Experts of a small language model.
Experts: 32 experts in each of 9 layers, a softmax router.
Below are experts of layer 8 (counted from 0) of a mixture-of-experts language model. Rows are named gate (a neuron's input weights, with its number), up (a neuron's input weights, with its number), down (a neuron's output weights, with its number) and show model dimensions 0-159. Each number is 128 + 24 x the weight over its row's rms, rounded and kept within 0 to 255. Numbers have three digits each.
Before each expert's rows: "gets" lists some tokens that make up at least twice as much of what it gets as of all text. This comes from a sample of Wikipedia text that the model never trained on. Tokens count by the router's weight.

# expert 1
gets: " |", ":", "-", "|", ";", ","
gate0:139103155141132164159094121135152114133058149118131129128128102140086155111148159125105164158161140125128111113112122148130159146141111165168110093103079175095149116142167128110117143139114126140130147125128129171098121089114115118137058094142129160173120119074126137143101123114144136100163122145129100143139156114165136131155151125147185121127109140159130125124146130098110110163094120127126134109104130167125133126133157153131147115103128152146051169124125166118135128139166168
up0:097103149138151174144120132128152125134108137119122141153146143128107108133143154105180191169141160138113122065089127132142120118135091120142123131101092163151145106126164099099114153164137116163137137119122115134095119080086141158119088120160137129130097160073125155135127094130098115143122143153127131133179148104131175114102161125136167105124119140166125122162123151110132138133134107145138137122141120143136116133143118165138146095132124142169060130160096150096149166181155155
down0:127193121132082126116112104111105125118073143133099115137132129132125179100154119141094094170133153173153110100153118089133155099128110105163154126132104133109130132110137122128182123124065142131109120156152142133118125122169111102113128121126102107113132139180117149133164125158193127140147149119101118110165130124119101123157103133129154098113112166150129096113153129120128154158139169161156129115130138117111131110103146073098141179147159121124138128123194150162097133100136132
gate1:190123118102119141141093136081127107143095076105135137109120149118140137126134117088123100099134132100113131144145102152141119114133142105131149139081126097162090144144103161210128122126079104115154202135105150149146097138140130134143158152144162109114110106178137111125098153170124140132149126138151142118157123119153136139110168149113117162115125121103141166121191133134120119139117116144122103122126177106149144125123134143145121105112175093122116122108119098078134107167111090
up1:134128155118108144101139106137122078140127134134150106159152096091112094145127121153156102153125125143101157115135115163151075171125136140118091155147174126109169118124108139088119137102171155132105108083115158109124190138120127109091142139123128151148095161112121162145151080103126120159119163130118103118146113100136107078116104137103172129138135113196124118172136148148147110128141146135148140099102076143117122082108092105088123138140112166137122121097106122158103121135109149
down1:121142106123113164194108136158144098112141091180116092103102119106073114123130142100110133158155112160102100170090106106152123166113120150137113144111132152146153158127183135125096124146122120168141142135140141096116113105122135121141136116123107149125112140114098134144116124141115159131133121096093130127183087121091139163097117137128118127111129112189137110195108127134180111128107178122105117130111097117148088126092122145141136105130140124135159077176110115133151161158129136
gate2:087125172100128146157106094112105075108097094137114118135128130108140111182144111107152111081158134107116111146105103132162148126136153144133134115144132114080152124136108126117133150136121121167167113124146141161147102152134142126189146186122142149095124167127091177131114118143111118117114156116156168118143143122102146111126139134138143119181130132105155104136117167127122142139180162120107156140160115163132088130114094138117060108103133104125101177136126103107180118118127148
up2:090141128155184119109131150120096140100066107109120117086148168113150113195131121171127118115085138128155120125127100110098083114134175165140113108125090141131128119139099139106121137141103143139125140155130158134149151117155171118177133127118122090095131162115103162113103173125125120160124076125151142125111169122100125103136119127111101116152119099098100091110141121138157078152145139145127140127153147122075102137138137159152152115143105066140139122164101129150141150134125106
down2:199135159139103114149094087134140133122137113131110134123107162077151153099172076141126122125125141136164122121132095130141118123125120142137079104114174086120131143135143159172150099134143113159119115139137120148134137126144109157118123114125130143133083097135131151159123115112175157149153107121112158141151160149175106107152136129084122111188136147128146118139110113119100143112166163115131149128132163165156151119100125114094124114136102129091100131168201119113155082153170133
gate3:160144102115147124118112118105157123103121125172132169053141118157119188116138123125092128127145136148103110132125160125102128135178125128152139143074148101141177166167136146115107134139118127098156109193176129143124136178162108131149176157123131139137138132137160116159113094100124138126150133162129155155114098150155115133113161106170125115133115151099123104138095115138076146149137137090119152152080143140109111150147116158133088138137116115125124105179107107108152124150126145
up3:121145126150166108146165147164093149120174155108150127113145118124154130141118147105093113119151159146136100153198140132127101161146144138157103146125154109107098138140138131172123138136120105150080169128125100090123110095094128157091128126176089092119088180140132115128110087150105125114084131123152138130131091129139097100116099162116106107172107149160151183142126157086130119097151130125120107103087120136127099138116160098098137115101109146146107125117105133149148101151107101
down3:136166074112146144100116112143118158091134130105155143139146109142134099141081153163152112147142114083157160099163093168139106129106115121121133108106117124133118133093127120061093120108121171120129108118131160151125139163118155121166127168133185146126175088115137144121091157096108128133144136109135113157139127136086126103179088108149093155133129094102113115180160132129100144188104133095142115100111141123135106112131128158107109145140145111120135111126116113086126126077150120

# expert 2
gets: " the", " a", "'s", " The", " an", " his"
gate0:109105115126145100166128172103122130117111094137144141119143134130113135117139091138135104103111142110111146114074114130168141110179120167095151131121121147113130082141107115143046136125170135106116152161096117167075132125126123164158150116092150124144108082131137136159130100168114152137137126159158119109153115128108088138097156136129176167119128146134094128066102104137105127102114154103122107135116101129137146163133088114151150135131104123120122117169147132110174115125089176
up0:109102119131122129131152125145136128140110148099105127085165128087142128173132103159154143136115137131181136138185143161139116110096151114138115129128142148129123151088123112089146129144114130126088156137165144107119139130132108088116136176158136086125079114122088143106111155142143129127121132127144125074149121111124111102151066135123112085167122113097101135191116149158150112140141085167132197110122141154116184118113118150135133153139087144085149140105115126117108098154124159
down0:101084146138111100110126110139136111141158169130140078099125149110136123122124148159163149133103112142096151144200104152174146147164144098180108117133091130121149128084098105121177138119150089097118101112120138111096130158155141151128109111114131132106152112138120183146138072120112120089131154111117145150133107118134149158077141080123098138073147133133112170129146117150123113133115100125157106153143151143151124125142130103121142107122093158168136113080138161140098135132129163
gate1:093115162107115127138094113133128139103147168110119179153157145120148102127131174143156097120083139197155124127124090148128151084118120104098115125083138156104134156129127138107100155145096153115113160115181129139095154163144078080174144153166089110112077122141174134133086116124107145100112116143135142090110135117136134130152110100088138108100135133098164154107106126141133128148162089118111123126132138145116159134142096144152116137113116094111113096148153113126098161126120123
up1:133116147139087098126167101144135139148141099110117144107094130137116160129104085114130171112127140097110144094094130128121100118128166120070112126107140097115136149142118118124129123167156098095077109145160152144133122131105101122144121118121152135120194134120141144166146107184160097140162139111140131142147075116118155073145120152148170129136147132146114162120150086094124148133119130114169106137196104133153131127146153144128137109142072129173096138123135115128102174145161155
down1:115131114102120132115098118166118174135114188126121119114130082126165093136151173121147127148125128181159129142039095138129183121122114127143118106128144139128126125117097137101152161072093114132155125094129138137103138128155101107144161125086134099139058135147176152164155123108109104131089102143130145120154140114149111108131102124101098130123119130118153119137166076150133140111147113130096160143096123134117135130147098134088133160143159147128102105157129147142148097127110099
gate2:156101116090077145139126136175149142129145124143131135154131164127131120055120126106144144091145135132139095158174147135111152132153094126117145152109139120103137148124116149111099107125130134113120135098128133102144191128129101104133069085118091120131151116114119147131097135156169134123142127136128132165123163141105138112144162170128168167113073128113085091131128065096145136092136130089086114133117109205155121128140108141136129161140127131128123115104125163112102112108143157
up2:127137117116111142081127104145122147174179137135140120164128149150128121125104110084106104116133158135113137132176183108134185104120090129115133127134128117108124147129064168152076115111142117143110150122149139097154159144147116114088113106107102132175137132127099192111065159141135121132136116127146160150160136144110164080139144140160136104131118149148090092133127101095157164129134134095106131127137125173111115127135125159149104160103123130091131169094108156123126108119151140
down2:113106128143104135114147114114125131139151117160175126114150112129127135163086109134118083115127168147136127111131146115130143118139147156095094145130092077135135126133108119088115114143171121167103129131106170132143198111124130128126139149120133112113170119101079208100104123169145122137157139098144133136125168113114113107166133135081149118151131158146089164127106079159142100096093153153133122104141103115158094149091144144087112132121120097142090114121144081091128142144115120
gate3:098113096148142096076117093154141141141112132137143135088155137106080095131144129149157140147163145127114085159102160133114147150132123067158128131126126129128126153125133157127133118088163108076143109108167169121058130142142139113120156101173059089135147145149139127153138103142115150128132103110129126158117124099129113158116137120122134135115132081144124079156130123127148170110109102139120126112148145105170120100097152113125125119090150128075086103125151137162143113165159122
up3:105116098099131159119131169157129142110149157110137138114121100082152101191128116146152157121139129127131122144048153093095138158165094116136141119121111133191123142133159143129136177115084154152142160097129123144093126115131145100140129121086130120073164146171133135140151119146137147137128171135083122114126138125108109157126111114147134104115164082123136092161159179142134132142105134129117160109088175149116133108121099149129111144126166110098115111120127102160147165118143135
down3:098116113127135149120117089168157124129120122138123132127159159143134127120113148099138140131116083135137147167021119161107121149143139105160106127118168096167103151155139144146152098110122127176124125140141123114156134101156116180142137148105158117100161142118142150131143166115123123123167175143141152114145142139079125163127104159127123141140151113102115128170137107129137113148109135166148108100080154161120147097135145102123095116094127136117139138208150161121139088112132131

# expert 20
gets: " of", " in", " and", " to", " for", ","
gate0:132098169155100140124068147115129160101133108128149151099110136103114087157151123159141119147099159136124102097077126123144139140105134139098152123119129098107112127129179138138121142109133096169164140112173088111079122113082107171129098117127140128145123133120134123119123124138155133123099164117121142169127147132136115122125133088149122105137182109137092124129105137145124158120116180162108137036136131135156089115145126122168126165135119091143123127123153148079146099125172151
up0:116136199104140114119085123088136105110148135070114103140089126104151088154154143136130112141128151126164137101078151109137128099117110159138125139097102092068162127131156122136114110142131133170139146132218111147115159115099086112097101104120151121133128125131151144164114121114126175093110116111156157128128132166097126118142086123135101160135147146117129130140136164117165169120146181157102121120160097135117119111143126166152112142128122122138154112154152117109140159131124139
down0:135125140160166122100146137147090100179122175175148155142168120152144140074110121143137117117115135138154164113125143146128138135160136121150129090096198118149155124146116155123126120099135125128141151109066120166158147141143089150091159087105118144112128136123144128158137147106156154116121147115139132122181153127138122148113126162135101081123110122170137102141110105152124099160149136100138154133084098140060143143087113116139117134136155125164156119183163120108140144115116122
gate1:137118156122113116106135159141125127136123139114183140129105128148109095112147129172169134152113098093130117131156147135138109154144130127111100150149107086144169155188135166123117143100116116097140113114151167113117080110156122105092103139126135164113087168142129133143110123098189110140124140131140113159141150108111123100104160124116133107133089151118115080103117085150095193146085130152123094124096100162158107149148125162145134153148165104140122115118114165121074121137138091
up1:096123156087145127132164091117175129141179137107141108101147107121187116163089127123158106131133125122158136168106102113141152144163113122123136080127091134173129149126107098167176118114118092102111154139094085156126128168105118109165141175100138109131119124128140143163107137128131112145121148137115150146122119102125158125102111153141152131176166125169105154145132131161155139098109120168145170128108084122168129106116137169140166144138117094138115155150116114085168127132151128
down1:160139137110148091132140125131076105102108123101155113165150145107105137114156160154140068179119119120149087080138087149119113141104125156124106139146115105136166136129153139118121133118095160076140111104167151136141113118162147129144146115131138157085092183157127170083140100124160113145094129122139111113089128110158123094142127137096136072128095154131120099094127162128113169132143119140090120157097155153148092135147130118143109110137151103157135109138148152083118126118109096
gate2:168152136131105090112089112093161118119125112103118115158141162134087126121133119118128148132126121126128104177153162105166127153143134138131108134136147103139188144214115100086092089110132091163106148108146137152112117133096113155085144110122139112076104073140094119145104096108140124141133134138124195116119149086167145117166112092095150159126127110149139142116116116113126120105105166139117082151138111154145155133129153122121098133135117113123118105146133139072130125152127139
up2:115125136126116141118153155146105145172140132095135098117100092154139084150121114121132089154111116144130137155110134160158138128123095169094133128114141128114115108133120110172126132082132173111125077106085091091124155143142113127161140152153186131113120138114108110097141145120115132095093096090077132142091158154130140131116119064109127157142139137106114150118151154123171107163119145119185157133143128102102157188150119108125110161163128121115154116116093088149164121130154118
down2:108161156122154111143135151120117105076117170162098141136126144103123145095134034120131161076157157121101106126118131148077162146108090161092166109141108166163114159127135106140116123129130173125139110153111093137120097114132142086162152108131109160120153150101113115131133149134132132130107128116109116152157113168128168138120158104141117143127088135119150112094122137098123122126114161118114117112081137083142114123183114122153151135109106086123130103129084101140092156115116119
gate3:118089145161159140123158116107143153172128146124143144095134143113108091144156141153199137135128140166123122117126144112151126122134186127103121110118138149139139111134172150117132154071148123122116109121116158153128115108161148090134119114118135133139166137119143129127171104117114126111148118112130127115149188109109175135115165162141117146147129134086140092109148125112111172119133155080164129126098156162155128087169104182118136155128113133169165094122073154168152170134130124
up3:112125114146131150131100124137069105142147137106117068106151164145156110117128134118168140142141124127146107088173088135122115127113092116159106099140103142131085094118130082102113139100148137170114127165113139138094156154100109124107138142128110112144102125116133150141104144115152158122100141160099117140148123139146147142139151126077167183139147128148157166147117119095151071094124078084101137123145122114097131111134116141137121129101117118172080165133126099085076106148155136
down3:091157105114101124120118141180112086144149135127141164135114134099111111162113116117131091098145119090169108149137120144171160065088105190083155112117126117108132120126153138179107115152143138145126118118132160112140123140059113120124128183145130143140145146123124162153122172099132115125105132105131129146164129094162138116157121137120130095147159127117144117121125100123119133157095121117077127093138125150103088100129117187110115153094121132110116118127158158131163085092138102

# expert 24
gets: " the", " The", " of", " South", " United", "|"
gate0:121104147142162171058109124116104136142144099132148123181137144151108143104106126145154113156166118165162102107178122119117127111128125148117132132108124114114155075083104140085123154101147096116109113125106144125152090120100105100120142094168111156147135161119141080096124130121137139111119130125120167141115109144125082148157135129114166122132112134128146124086122187147124154114135149104101152142106133157118083158191121108127172163108137139106139128153115102172158105133093135
up0:140132150112135136154104150133135157078132127117128138154126132150083110099121170128152126173162095170100169110151090131105107112103101119133104128148150137160115134134141148110135155113150183124128111130140124099120100070102107136102134106133116170109077168128153079152146107113124144127109103141155092129114138140143139139120131110089115104129140121118124128069140131093113105139172122121147110126110128091126158093086103104117159097162189149135148148089125157129102157180100117
down0:160126159119113108133104106104127140160165123131131155150143117143149150129164087127095153129154179163112126137155115131108162142102100110097111107136118094091139147108110077118111125108107148135105140150087141132079151105103097121151134122132129092104171133106126153136125157154163154134117145150090123123142133160075140128129139096129099155139127152160151147173136123145143108148087148156144095129123141110122125077141134121101133056142063163141095122100137130125169174120105148
gate1:115098119124170165117123159171133132116114161145166132162176105099063163135112107116172159146139128124129128149121184140156113152193123079117103149106128157142137159167095172127097143131108110143145115113136109095130137097140105141118133109177109129148108092188124100140157162141129143135127139143120166149135110138100145150145162114143098122119139149121136170140145159172086114139115134121131121139143114117135112187108120154154125137132093120165095132145125108139119157157121144
up1:160130143120089142136096102086099090154126126087087148150138118170155138144143124159124141130084101171154086154148090122100114143124110099152098131140157145143116083116150104151137139078125154147153124138102162096134157137126156119098116155095118130133139161151095163107088100094118113124141145169171113147135173119126103156150135134110142155113166115132113108139123071112118111104070119126143166175141121129137175103155089129115128109125136122116119109093141109127137089114113116
down1:097119118140150135129134130179102105142143097119118189109120117112116127150128150194095118148100108119077119150145117135138109125126125166177122136113157135148135115098142097143102173126163131129099142099113169152135178107135162148129125134146136087109117132159120140144112083092152172126132119106136131174161154111144138096123177155127123114142138099156091140168143100160145161164099116128137142092120113124161122136146099199119106110127127141092119089154155116118159122144105129
gate2:130091130094114131109090106157103148122136108135118165142115146140111164101116109150142155123142140144118144144118167134095172127153135076123121207105147116171162154111114164141106104140105122133065143099128117136134153126150140076123134105107100117115141138124136148108108105181125129093143138130150146159146142167129143126149142144162117095108100105169164171090141107098136115192109111075103131091090152135116112141136113149140120170149115102126122138131117149164132124114104148
up2:120155089169157111141132146092115129118127125095118181102111131138136182073152139162112110087164085100142096123118108149117145141141146118102110178100119109129124130120102119140119112119118087134123125135128157173136104114181114135107126092148072146162112162137152143108123096141151133093147114124156112086148121151128142105120140139131099147152124085140087127118183131119124147153122131169163116083095104073154125107169149122127117127134144085080122120128130150094124109121113128
down2:152125129120124108111160147145079123139075132131120111124096132157131121120098118155133128137086089134126119135091098137155134173147118074095126136138139123158139183095128113137105145124111102096118103114150141133130110093141146136115122106136156119092102146159149142127124066128143179127093115132104128138130174122151121164098105106100145086141132117180132080111072083112147100130156160119095148127113160137143147145123081105123172174137152088138100138101125115111106118132141093
gate3:153099165155141181160096140177155114106112165104112122137118142130091130140130133133096099146160124171138107125146100138086102178131182155160140129125146157131122097138140122113133091089123100167132139164104153120139114149141142123147143150133138131099117107157134104113086144121169134141107092152143105133150138131120097147109119155122164125132098105175098089075124132104124142067105116122130151110119107157118133167129161090109166151138151168181125133146087122130126119119138155
up3:095112159140077131191107104123158161110098088122116132092178174135130140149127120133096116134153140110136138139134118116166207130154131077122175119123107147134141114119159119106122153114126131092133133101116134118136112131119176114136113125132103108103134129124100127116117161166099070167135170125146145148107159109109125118115116089114078145103099110138138120160116137171089147130149123134110142129101113159072111134118126134142109149113118164162178128120154108138125154083149138
down3:123150116140155158083114123134097119150137131102092147181139134144150151118096112102106156130148098132155140167155106152114118168130160120130117123162119078132099110125132084108127134155146147072126171086073162150089110135116135133137142108141142118072164143137166117116124137172104098146158144147111153113141117105102121124155122129093120080117133139189131161167124127112154133103120109146123143152111122136138142155165115116111115128156141141159160098128108095148121181141134179

# expert 19
gets: " the", "\n", " The", " his", "'s", "The"
gate0:097114134132151135110100136118117117122115129141112146130130085133163135164107127096125135120156138113154140186133165115140134100115138163130178126082121122179112103131157125129138179094104126165115133120115148105113170134129129157132100132085170154132098101162160153173158128139159121107112114123146175121133124140119152179174146126145158092163146151143127131098140123101120110133149157151173126135143097093124115172144099148146112090092167132117151106159178095121150119172112118
up0:168105151169075099128142132151122150138078124119152149085126163135079125148134114105119115134093106160144161132171132114114090111126141134096139120109111120130096135160080100131155109090153050105156148143102162176136111109153091144107148125121111105137105148099119120078155130150116128115131154125106123085150133134130131131123130113120124164125126151092115106123156095170102139118102112127153092110126130135103120125157106121116157081159108150137168129123092125146158088079117137
down0:089103109099114113176121100115160175092145116099160155131115130132108116104121100116140105126119128118144087132136133129133152117084130143086142138108112136103187146131101076139126151173107154132152133177202112198128119174124129145133155128146107096137138158124144133154156118134163115122168147130150130157147133130120126133137139075168097121145115096114177139125084126134098122122148179119121135144130114123164139138150097155117128139136115109082122113131186127105149139112126136
gate1:130131114119169175128098133165136100161143118135137139161081122157101177136124096153100129163114098136117127153101132108102144136128103157136144132117122117090132103137154181114147078102105172151104160122159117130158134101125128134139137134132156135103133110122152097132116136124117140133129107154167102144135113121120119124106123143119158106147145086118113134189127132053147116133157168113143111133103169064131106127092121120157145153081091132116148113093123146172150122178097098
up1:117110163110116156157143164150161163100141098134151130128164170127152122144129111156128125095164124119130139126143111095118148114154174131154167168158125114147087157096075111096137143115119138104151098172103145141109138150135148138125135148130131114109143130088129140150136140109123142135145149115072147096135102161119116146164137121087100151141107154090116076082110130164127093119094121115135133118170144208121160107109133175099127106152141108114115094149136120128151145102161109
down1:115124169140154142106115103089101163147155151084119114103104122144167114114141159160145179126124102163137113190114163097121150144123144129131149124148146146140127173134103125110111147095139124156164123118135116125137157117076179155091111101078141151150132170121117162121156151112122139152115120117108081103114126137114169137118112121098169170117120097133152112145051135166135099141149142130119125097163077135120167132118105071134130141133108124108160116146127128133117136121122127
gate2:121084157135125177130099109090153136152145126117150142125125103110174114133112133079124111167154120125153146168142180111145105172100164139144072114154135102131120175142184153128102094101116164104131150143141129140123125156156143113135101094144116115170088078129162121128120093128130129171074132154130129099119153097108119090111142115155154126136133139145105141099151147110149153171127077141117107136096112164141116126089114131147158091128125136137127140123143091101139149136113101
up2:135121131129171138142143156118150136129161140161121082166154139163114109136130172107141133156156145138108117086132131121136146149157119168099148189123159128143151167112124109166105111135121128137140117129108119081131092094108126067103120096168138150093107139130125168108158102118135093111155109117144109150123124106161132113137156181163118162059123138113107123111095122103105164142127123146109137137176113121134114160149107155086158123125124099073127099132115115120126151075122142
down2:102117120122143078104100140121059148108109076125112121116122059127108136103130084093147138157124136142157122130110110071179131132087129129108166150142129128157159127093110141122137138132135116127121138104109161152095119104148172089141173117113151152162106176110135122096166115175101146107127098127123089139107099147109083148098150151134138154109138138126159164138127170117138109115120094117141142112092129113130152155140146155105113109138125093133142139110121130106119158075126107
gate3:129129145092101157104132098127116086105138135131096126142122121142102124146102086152153118152113120127107106141128133109098128137152103132115108095113122118119146115108109119177117125104198114196084107162125133115124104132112145127098147081108106131150084157098120107146109133103129137130107085138193120112128115074123156138168083160097133099103170161154115149124100116093124110127125109111118177090141124128172119141125102100103105132091143119110122145152105089146133102149123085
up3:146148132141167139110145122147091165177093173148114122163130115114156122117075150118126151148082139147174159164180165140146077176155122132140138153135138123141116146121136162087120144146098130160105125143124122142145124149138126146138141144119129162134099163152140115148134108135110142127174099141144096145145148150110132139112128162114122080173133118180128111151108122085135144136140158136127098138156097155187130115160161150106170099138163174104148115128140143115131124132081119
down3:133087160075144108109091118177093087129150080127108122103139129136108167151156137155116128136120130119100102113174139116128130146084128147133136100169126106114112155146164084116140130128132136134150123118153126123098133123165123133092087119139124103145135153113092136126104135095098116154118173139123139084120158125094135101144138141142124165135185138124120141137139108085103126107081147119128158097086121127129115084102101136147140104103163147110131143067110103055109123128153154

# expert 15
gets: " and", " to", " that", ",", " as", " in"
gate0:080126099149103155097098145139118143130106140108114119087120177154114136109085107136118107120120185112085108133149140108094138088091134147134146149108146088172150093130076141126101088120163122085153148121114142117128152112097107108098105068139134142149146125095132076119136142101103138164145157119125137149138101104131123137135098113155113134148154137149107116135149129142109131129097133166155120131121122104075131124113103094140181108131111152096121096143110105114171154143076147
up0:086113142109126135108139161112110137131157118109104163071114137144117164139101128150116122126119157130118099117131093082123104109119118134129123144081140108146131061142090101112074104114161148124138142125117124123065140128076110139127139108135135146133097129117084103128151104098138118129142158134165152114122118146108112166111081117139131105084134130123092136164066176175143159119085132147142145137174108107093137156125157124126181130097135125113105103144124091119125128131095148
down0:156137148123172110122116123129110127141135135114148133164131127174133159071149104125189121086126112085171118096144109137132134115087106128102175128151100153144107182142126125093138159151143121111101164128080135135110106111137125134166126176135124160125128108155145083101115140090127134135139096147106147106191133116112084129188121070130110127161142168165143137133119131122124108134154121126090098134144127158117135085107109162117145158110118091118162128112157144146125134117130126
gate1:170128120107138123128147106137133177108141079079132124153105124110117148135155142112151158137146088164148127158145137115109139171129146135126137118154093107129122118144132140151158178173146154162166119136162104086124103165103144170161121131143134167144117137118081155139152103106158128094126139167163123153121119155148141116097129098108120161129162145122169142133107158091138137133089133120169104090099149111126140154144119129130081117162136158172123140082139189114130134141104097
up1:123134106149124131144134117117134107073115149149117115123139064101191064126079123081101116117087164093126124106113137149128111137145109106106156107127156139106138159133127114186119133106158143142103158147148127118159120145117131114113109126106141152150163131133094145150154119125093149114109142050113128153112144131135121124131094142148152082147107081167085112108124127166094119142150153145146148141128139120150135101124107115109137154186123118093159142095126115149112106154101148
down1:111120161099114144120122109073120120141150162146128117153134164124130112113112120119108095103142135098123134105160136135086100106078109123109148201086125143121142128086171136105117150121088096128141110141106137142163129114235132109112158153102127099091157106171096146129117155128125135143119124131133095119090123130125145135130148143142145170097117120112120100155107163100159134117139111132100170128176119120132105162144159122147142106128136104127141106141144146176126087114112143
gate2:154107168102141118132108185148109106083144129110140142135148056155157142141122156141150131132159156134118105140124130180080156113113134096120167079137122153117176138137159128166097146137090134131122119138192120094099147085065134085143138115132132137182078137124127103136096108116143163151162163157127134100143150127156119107156136109122138134136149092110102119117125164145131156118099134146098123097130122109125113114138108134120143119127151135146159105150118142152122155156152105
up2:170097151100121121123078128116144118139071112109138145146133102139144158108133119134097123140140129114108133119096118108094110153092151157120101112125155118203128140162140170101096126123126114071130125125094153094110107120130105135128151103073109117119136135108102088085115155139108155142140191144125111150106162077096122120151126145149161139142113073137137147098157109104097139115122102107133115147119112120134126119133214181134124105158113122131133140123115123141149133154150134
down2:111149128139097151082136093118169152097163092092097095082109132186106170148106142101139132122093148110179131116147110101131153119180091108109116107125116147133153097126143111104121082113144168120178111177129104144131131104138118139120133130121148174083076150149110125109143133105130149121144109139128097149105134124130122138147118090105140123122117151127165125133148144110138080161146097146112137100127185111122110163096154105150140130147164086113133157129154168129128126121112121
gate3:115121147170108128154137129095161110115164136107129155140136114138149127087151171141160181135126145111076123125113148123111148143143101132104102153130087112129118121114120100121108143133139121105118159178161115089093080103084095129190126092130126098134132121112105118111116113116164119119162118134172112104127107184171094111094116106157136101086155100153121129145126199126115096162119121121129133098165156144125140128131124124150166119141143110106123119136102111131095087095153148
up3:147130130081094137134138089100124141118118146123139102159064165084123147119111082135157111149095122114170125101146158172126167133135093090127139159141154162132131114090119110102172157151103157123118131136107130166167157117135121120119104110122139156151145118128148108148118116137097113151117152134113115157146160124130157117144172136134111186135132176110158148117136097116124151119116094091096117167088126160133152118147138079109138080128118129165109105090130147141121157130099178
down3:143143156116124149134113136129131136109142142128124078172126117102148153129145074113103124147123167162116113158141149141109116150171119149152112120132136138121138215126147161186103115162110117109127159144159163105129118136163109131089128130108130141139108102150132154173094122132150173110097151114149112134149090110141105119144165125145148084103103129169128156145148130183152126138116104111147174102151162113118125159144145130085170147128165099142129092155108148154142121171146112